{"n_layer": 11, "experts_per_token": 8, "d_shared_expert": 0, "activation": "swiglu", "routed_scale": 2.5, "balance_loss": 0.00433, "init_std_router": 0.0185, "vocab_size": 4096, "norm": "layernorm", "norm_eps": 1e-06, "tie_embeddings": true, "lr": 0.0036, "beta2": 0.95, "seq_len": 768, "train_tokens": 555900000}
Below are experts of layer 2 (counted from 0) of a mixture-of-experts language model. Rows are named router (the router's row for the expert), gate (a neuron's input weights, with its number), up (a neuron's input weights, with its number), down (a neuron's output weights, with its number) and show model dimensions 0-159. Each number is 500 + 40 x the weight over its row's rms, rounded and kept within 0 to 999. Numbers have three digits each.
After each expert's rows: a language model's description of what the expert responds to. This comes from a sample of Wikipedia text that the model never trained on.

# expert 19
router:488465471412548491480477469567449548471479427460517549505566461520521508456523532446546444558525439519515447512504452477456461572498451536508506495467512494519531458556484492469594529506438480461530424533539466483523494470574585554501511544564573478500540432413444535489539492416503538535516498521521487491488473526467499527486495474458560509527447423502498523536484584536534531580480553492482567429477534524462485516474512432465516528453532480479553578518513504507476504550535499
gate3:475494527492515579515594473564497428539594465478537475547466473464510497454556544472436544492456488564481527507536506576508469513440479536455555474507514503514564429522509503458514516533512501497512501517458523468509494509435508400431522472564567511462490518510491470473507478504480518496474419372472492551497518428433529507478468540450497465477516531494511509492554507479554497484526508595528456500468549504481606482350500526495504516512526495477461505448512550526501540515537517
up3:507386556499528504459574531537491510469556491487523508540436515537518477449521497468465554477568526539544534526518476506485483510408485511462545447541480566515503462514485454505474544492530467557504470496507485464499520505468511475466443478559606475541471457508490471519511547472500531558470487591412450491534552464498523446500472486426466483473478476501485500395410528546538478514501505541453552516562546502501475559441449534565495487513606526481469473505604489450476436503485504
down3:514561511544478530455491524482501471532592485507465438472472443509513513545550519481548543425469551502540510530475427506487479541567489526480497522499496474429467491480513466558505438520487462535524516465517463563488502503538471510553481477491479451484522461463447515411459553473528556517531492494453568518467510460447526537515457424567477448471514461519487509599459534541547534473462462533502477540548543426532450524512509442438455500481502523465573455458492577430577490544476626
Sentence-ending punctuation. Periods, often followed by paragraph breaks or quotes, that close sentences in prose, as in died in 2015. or King of Norway.

# expert 40
router:478490482452509491495490470497493490491471495595481425485547421555449492503493524430459490510493455453556578471515465475525434566485525466533550498498501460503488535439548520480414469568466489461499505597521497488511436418448437482501518553407475511516512426477557489500516420562467483498489498510516536491541539480533530585542519481583499459517517521464500458495427476464520415504525548479457507539501541464480497450501521497504522528495481582478471524560462567435521505565571555
gate3:507476503494474434493582524459526546480532520491459499434525522469561514557534570474561543482501472513490443504539513526469457489506488490472409519520525516490493522492489495484501481495495484417523467454474482488424523500489461538602474493529523511459542546551432607468442537499468573465435486445476507492502489488543501564441421592508463487489513523509440537505481450436461563440546493495573485488525489474453453473541606513571447519472484516594516513559477485497558564473491506
up3:484571460479514539494411467539470473525469484512485515545512538520437497496478404528428453496512516506479582512463494476538552492511491513504578420489429506510522472534494554485519482499509491539483554549484553595551476531505515480423548510466477487562518478520547426487541486500564448529532488526561491532482535517500533439541605420497507507492445492536559480506492533563502416517468530463426502471456520522534565537466385473449477439536504500434481489448511519508496417511510493
down3:466529586505487463474443508447513531464487474482451529501498537475417624474480510610496474510475527538573490491444543471521571450459450486550481533523430537563542561543542555487502519465564526522507465483476489495531495553498452449476505568479467485514511549545541461436471480541618418513484488507540507546502484518485605477551469520436518496502446456510479523469530479511539527501467491515531531466468532533540470504513547489474424478538495498457443457427493480495416463516486526
Space before numbers. Standalone space tokens, mostly in tables, lists and dates, placed just before a number, as in | 2,365 or June 2020.

# expert 48
router:558512437464462469532490475448467500557444527468589481439512462529514541548497539497524497532507437504437453518496465520450483531526451536475485501456545469499498518566541537430522560519463509441553462536534499514494452515558516564483515499574535524539484417492444503543541466417578524485466519439478509488514487587482507525488578428502488512592451443517538534505455562466541519538519496503539502463514469549454408468545537471493524514418472515540542450516440446505465542495488571
gate3:468456523450517533509475535591478364509458501507430482467466421494493507539454471514479588531487464548467603540409537559525478485427440525534498439504519475547565493529467541517489482523510534531495534582411511542488496510532484429524447508472552493504488532556525521511461488499467520506524501502509495539519521473551493476501576501432436463491518454513531495497485563483538467508491502512421486440486479476459495561482477498480477501547559495417499474514543532522481375486456539
up3:530601471473497485533477471504512465490564451544450468460539545417487502505475586440443512484550593558507493476514491419437493537450489509488464482535486526514554556443513520516534486525507533515490457533539492511586543471534441432463552507479518519397452554527524455435446506516525523519504580438457459499534540478495559513519514589491538500453509456458513479501503484472531492488514567433457481481428519500488588484457477501559473448517465489487470519497483559504552560529580489
down3:475497533468539413489501442457515493525581533538491501497490540444478424550512558484538415531422462544473523483500486428499528515532578492500463483501490514545509548453514498560544488467476543513474544418446494499456509468484411494513484436517504523520539527511469480490564504446505493510484489580453530493509478520530438558475478455503544564480399479544457475594435532494478506543585510455481512520449522482479468562523490506495475479559523526523637480539510465452485545485575496
Decimal points and punctuation. Periods as decimal points in numbers, coordinates and tables, plus sentence-ending periods, colons and closing parentheses.

# expert 2
router:411558457453522488454564454555458502496485455543489517540527503553532549542521498532553465476516514526448492512489498528514472500467485461494567504441467490513429528510503469469570559561466471440529483476418443447483547499453475505468480476470415466480510464521455491443549431437564528512482509455468528455469514454463496505568479529525489490513519580573520562554419513480561523529495507543466406534492485505483545553442569484546479512566485591538520567462489544530446504532513513
gate2:510464478437419434488497571551503442488573487512473495476499543519549548507448458538535469458503555445515566500453589486552404432499474509452499511466454467524564419505489488545513503512559517488492461488537518506481488463471453486526448441560553488484571411491499499520459500461513409526513446486471465525592500462532460411484522529493500487553469518515534524556555486564543479583466506518468497551510516549462466553506535433578443460470531515495482493535534474521522520548483502
up2:520491481491468548548420460506506494492453456484472529516536494442460537478519432504512489490539600599414467567509498566526493507590479499559501481529551501537492533544402522465469437499538519495508513478500463491519517520494556510491462539484469500497495500522490450462562543522487499519466604503536497483404532461450477507533492469402569434461413529519513534478464490553501492488477569438476496498470568401549531492536484553471578522492577521491530483484465520460488459526471465
down2:525481459530512493444459545452525503478500432487522486530490559550447465569470564510438456484586558519406500492577501530473530529461526522515442471563546495545436544494431449571447572511479534532458546517525472511434569537429481517508498466489557531541563504528495475462512517606553432497501527505445541466471491559477509531512502520538451501486462473472482493549516467521476466457441497480445557420525445501451560464475452533483511482498508515522522591476477555453450529477476496
Mid-word vowel syllables. Word-internal pieces after a short consonant onset, such as cl-in-ical, cl-os-ely, overd-ose, also table separators and digits.

# expert 33
router:465438468462572601585543538488489418529475528508551442489511493471445562450509491515436530514545555571457581524548507489431500486485436557489476506513475515517511532527507529452477519564534545529527456545521507550509496462453483457504458478543557490467518529476480471506521529494485518566516469530414472467537473491515542490457470521442477457534502416521567500462442484558443544526546554523497542454464449493518490553490508495439514535523488533492417535548424536419513493440507422
gate0:474454537523497534459547499505486500600499503523511543473475548483545524463539534425472469494539561432541490416480509499538436449503564470541545565492510492513557473539524442462558457499475579460486432466454549491501516528515492561488463456497426476462521523483455614452456589471468483455527455490555457491461536558512459450482456518513469482512489486468490501498539491510504565498471473585501440550553515444498403415469464486493503481490497562509487511536529449482575524430485505
up0:561550562446449575506476435511502509460406505470552454474479511444507489502459491496564499501543555507447546541509489474476572478502416475614555496516515524580444518502525494466499527473517564511535466434500489520507540483539447514426473525489457550501531599568485464467528481458531461541490403543461545500437500493550551463519439530468522484533508448490524518479531495548513488497456498504434518544521508480537513491510430467487547473513548473425467461574488485502463556441431477
down0:551544532447499445567466546531436519537541466454528501537523477524538471507519432563493558521502465455484499458542487539501415467473471520541427428493555504503504512506486485531515514568538431552490470521493428470483373554457504494456481486446513552517534471535491426471461490563495524495496499504491497477485543480429585502460547477561525501581549502483474514456510546480492483473558529487476420560547491466510519562480533476484547502520561522426402465438505480523517587456472486
Function words in clauses. Verbs and function words inside running explanatory clauses, such as be after there could, that, it, whether, whereas, meanwhile.

# expert 18
router:484448475557533541484464485438466515528506446454436474519485461512484499536555520433424539447457495527563516514489484531543542522578554448514580521528516450461492520521488543502443472559434475421560591430556461469496511479544472493549527527517523518483456558527531485451436486482587520526477502415497517458465561421491486532545461490562516535516475591504473521501422445418525533534509494530487496422497456516491565510445536492449464476576501509510545531503494498523502474514535522
gate1:464462515526442526490540515490483452514571504493536482548460475498532503546589460530505524424576481402528474576424564531608417454458488530473545593472526456446527487526483468537562460484522546462410515489547500495441538511469506504453436509506481504556534516506536557525477514495538556530473536422431554494480540481566426478500456408547471480479469481508456506503519498463518513531513457452467501456418541474486529509477535426530521514488526514528492521522489528529519500501548479
up1:541524529559518465455479473490530457455540522486526455488490479480547552491511479510470447514550533485531444492509536535541445495559516506501488584499558481466469450511510465553512449580545485445458517444549433485408557523476471546474521546500421512530521502489561573474544485519496504583478524475559541509503591525548471494506444429565472497537554471506503528441485441397523539482562459443508535500436511437451452482505537489503444495489490519529515474538449541551506503449600449
down1:454509502463556437481491470525507478475536473545462476502498484541546466591503538502536478523507503477389472523505497510483480532525491490488578487452568440515476437514483488513506475476571461485513511512508525498510520531461438497521572524559420601506498503536476485465506437472483528548418510485486406411506513487557481456426500539480502459489478539450530479535476471466565512461533432489494577581529526492445509512502519477437556482433555616550553514524541501477557488455475565
Table blanks and -ant/-ang pieces. Empty cells, digits and row ends in results or vote tables, plus pieces like ant, ang in Screen Rant, gangsters, dangerous.

# expert 21
router:572543539464481487539471596417537523498546483562514504524465551463557474437554431546457518480483517538489446544503487487442468490517527484534540549503492430451503484576484551516525469496488504478532503525457607464552446521470462423535480468484486535512483449558441455519485564458444509476448503489556484493487444558553427395491519516457565506485530509583568465509543505522436532503464472487525542545457513463505492444514490504474497512501527544475431506526524544480542547411518485
gate1:508633453454553590494413549502503421503558497496495484523524461472472502491554534529490544447468451532459547551495479467518509459543508535499516525514484514457519475464500514466409434513486484485535507514433484453549469513515552438497470491541486563528500470495501504468499528472446538483502572471531513494519538544467533444549490512506519532421537523570467492506474465504504480449535497480575522560447576477464480474500456534414491408447444409478522556549472541518584530454500527
up1:503503494498490512496468468499493504441495457482451514469523456485495476484471517498541473398502434571454553551538527463452530542518515488514526481430589474541475415519544498532492507516502536490489543431514526507579571507567481512494493499589477502527530510574489533437560518515490535564475574491547541449511463503471486521463517428453529443459443431434502505474513443492501518524451534433496489481536431523596593519455523422485438574508549462502486507585482554471481501499541478
down1:412423532543496465518574501521604513529469474486465502546512489475488453435400398460392457503513520494465531535496448532506501522515510513482468527503523496429515514543554527558557565503507512407542429503523514483429513527494465508458465533436488482493509495529569474419492408543524497501470547449451510485569425450453570521489576488431544530481516492502545536459503555515507483492545498517540501525515515472513565475496491455526487548496550491512457507551523502539520520557475477
Common nouns after articles. Common head nouns right after the or a, especially census and media terms: household, age, album, station, population, show.

# expert 56
router:446462517543547544531514538488554525505475522510486533545440532513563507467498495501541563465540469531581575437483492482481469475445514521593457467516521495505566483451465494492584492536509512508535447500563491550520431475486480441515421446565534477508509503410464499524460441464507519507447517499492459524574491496439511394521445512440498479431460479547483487442539514542427568535501534563479519500521532527417510481516490532493581527539507527568508475532484458499434474414478518
gate3:511451522499485488524515578567511490508512487568576532486502458575488485454419523474529512494500548461473493475492548484532444458525511500532515468486510473519509517539535465551521559513548491447478441535534487525525524506508512492543516485474529487488544411488545511527431553523470494502520567590486459507442580424467467503520514457519470469472460501493491469445507456441501462500534498515660497451537476518505496484530437484542488477505488446496547527443550398374477438521432558
up3:560571551497516507496511489486486452535459516417414438484490469461450503536613511442470524470521489486436483588519434515508462494469502587535564514509579454431527510476459537479493571507436496543528485455496534481468495441486540497456474498526480512471437556522497480484587438523561451499447506455516475497504363508503513523517495480543477576498538474510545522497518499526460537532484572460501451464522520511438542466480553427493495462532531479548470492533453554563493531500528513
down3:506476502527500479427514540448528465558564476442487501607523460514558430531514557488559544561474490488438471509506473524460475482480462485496573547445512530538411503491458491473467492467518517499517568578570539440563516519555519499523528561444442456524487503571490514553511538525481399393494480528479487460565437521510571498430535510542487516514432461513464461469501524501472495479457498464476515492449518550571488393486538430503504512487470553487482519514465512511496504537551478
Relative and clause openers. Words starting a new clause or sentence, such as which after by or after, it, and, when, while.

# expert 16
router:431491468531558592479584532499541476586567449494520542509482454512455428445543432529485496504457527458500543517478575510470435509460499495444456442440507535505512526496523478460561488505466476522517469474559518457443552510490498485508458453441567547506513528528492523542468520476513535512512450480423551483497468541503498480471470501534496455507463441552431460504443571594476516502543477567515486474507566405497474567538483454454468513499442554545405496553470530545483494501479527
gate0:467479524481533557478498552476515467478531457521524507515458466537562540479441476446523475433484464522485513530442465539488421467519477474486484483474397537462478511483506531445478559456488512511510501516548557501556453470532475564580470557544516518583557448473552526528481523487453581516478552449491577536500505524492538512489524547513477511458467530445505502503532554505489440588564449478552464534559577586534467480517450434482497437479524436517454500481469414457422488476435493
up0:520514512503468540448497467459437455512442533507525529546470556530475486512542502423481461472511489446535462496538491465511478506567517460505481550501584498455502492553528502500497569548537506528497520515491515573453590423467556493524470469491543499526468558515475502419491472457498541447476548471438462439491542462494455471444473470496536513562443470570459526529538533463537469479547457467480403438473454462523527463572540531528553488510558578477457504559488464566513582600498550
down0:512466508484530461516487465489472581538526430439464471558544518406467426471519558515494539508507455543466485498556424539496505499557498526552540450435500515475450492494510550508470492425511510490587507552491463468493444453514523489496472538582490499465479554555539463484421415453490507557493530481519436497540491453519484443487555514532529625566443534559499432471516532549472515523552515564466533464459538518494470564469496476449470481547576503480469474496495533438459533533502476
Mid-word fragments, modals. Middle pieces of split words like over-th-rown, out-n-umbered, qu-itt-ing, plus function words such as not, can, should, least.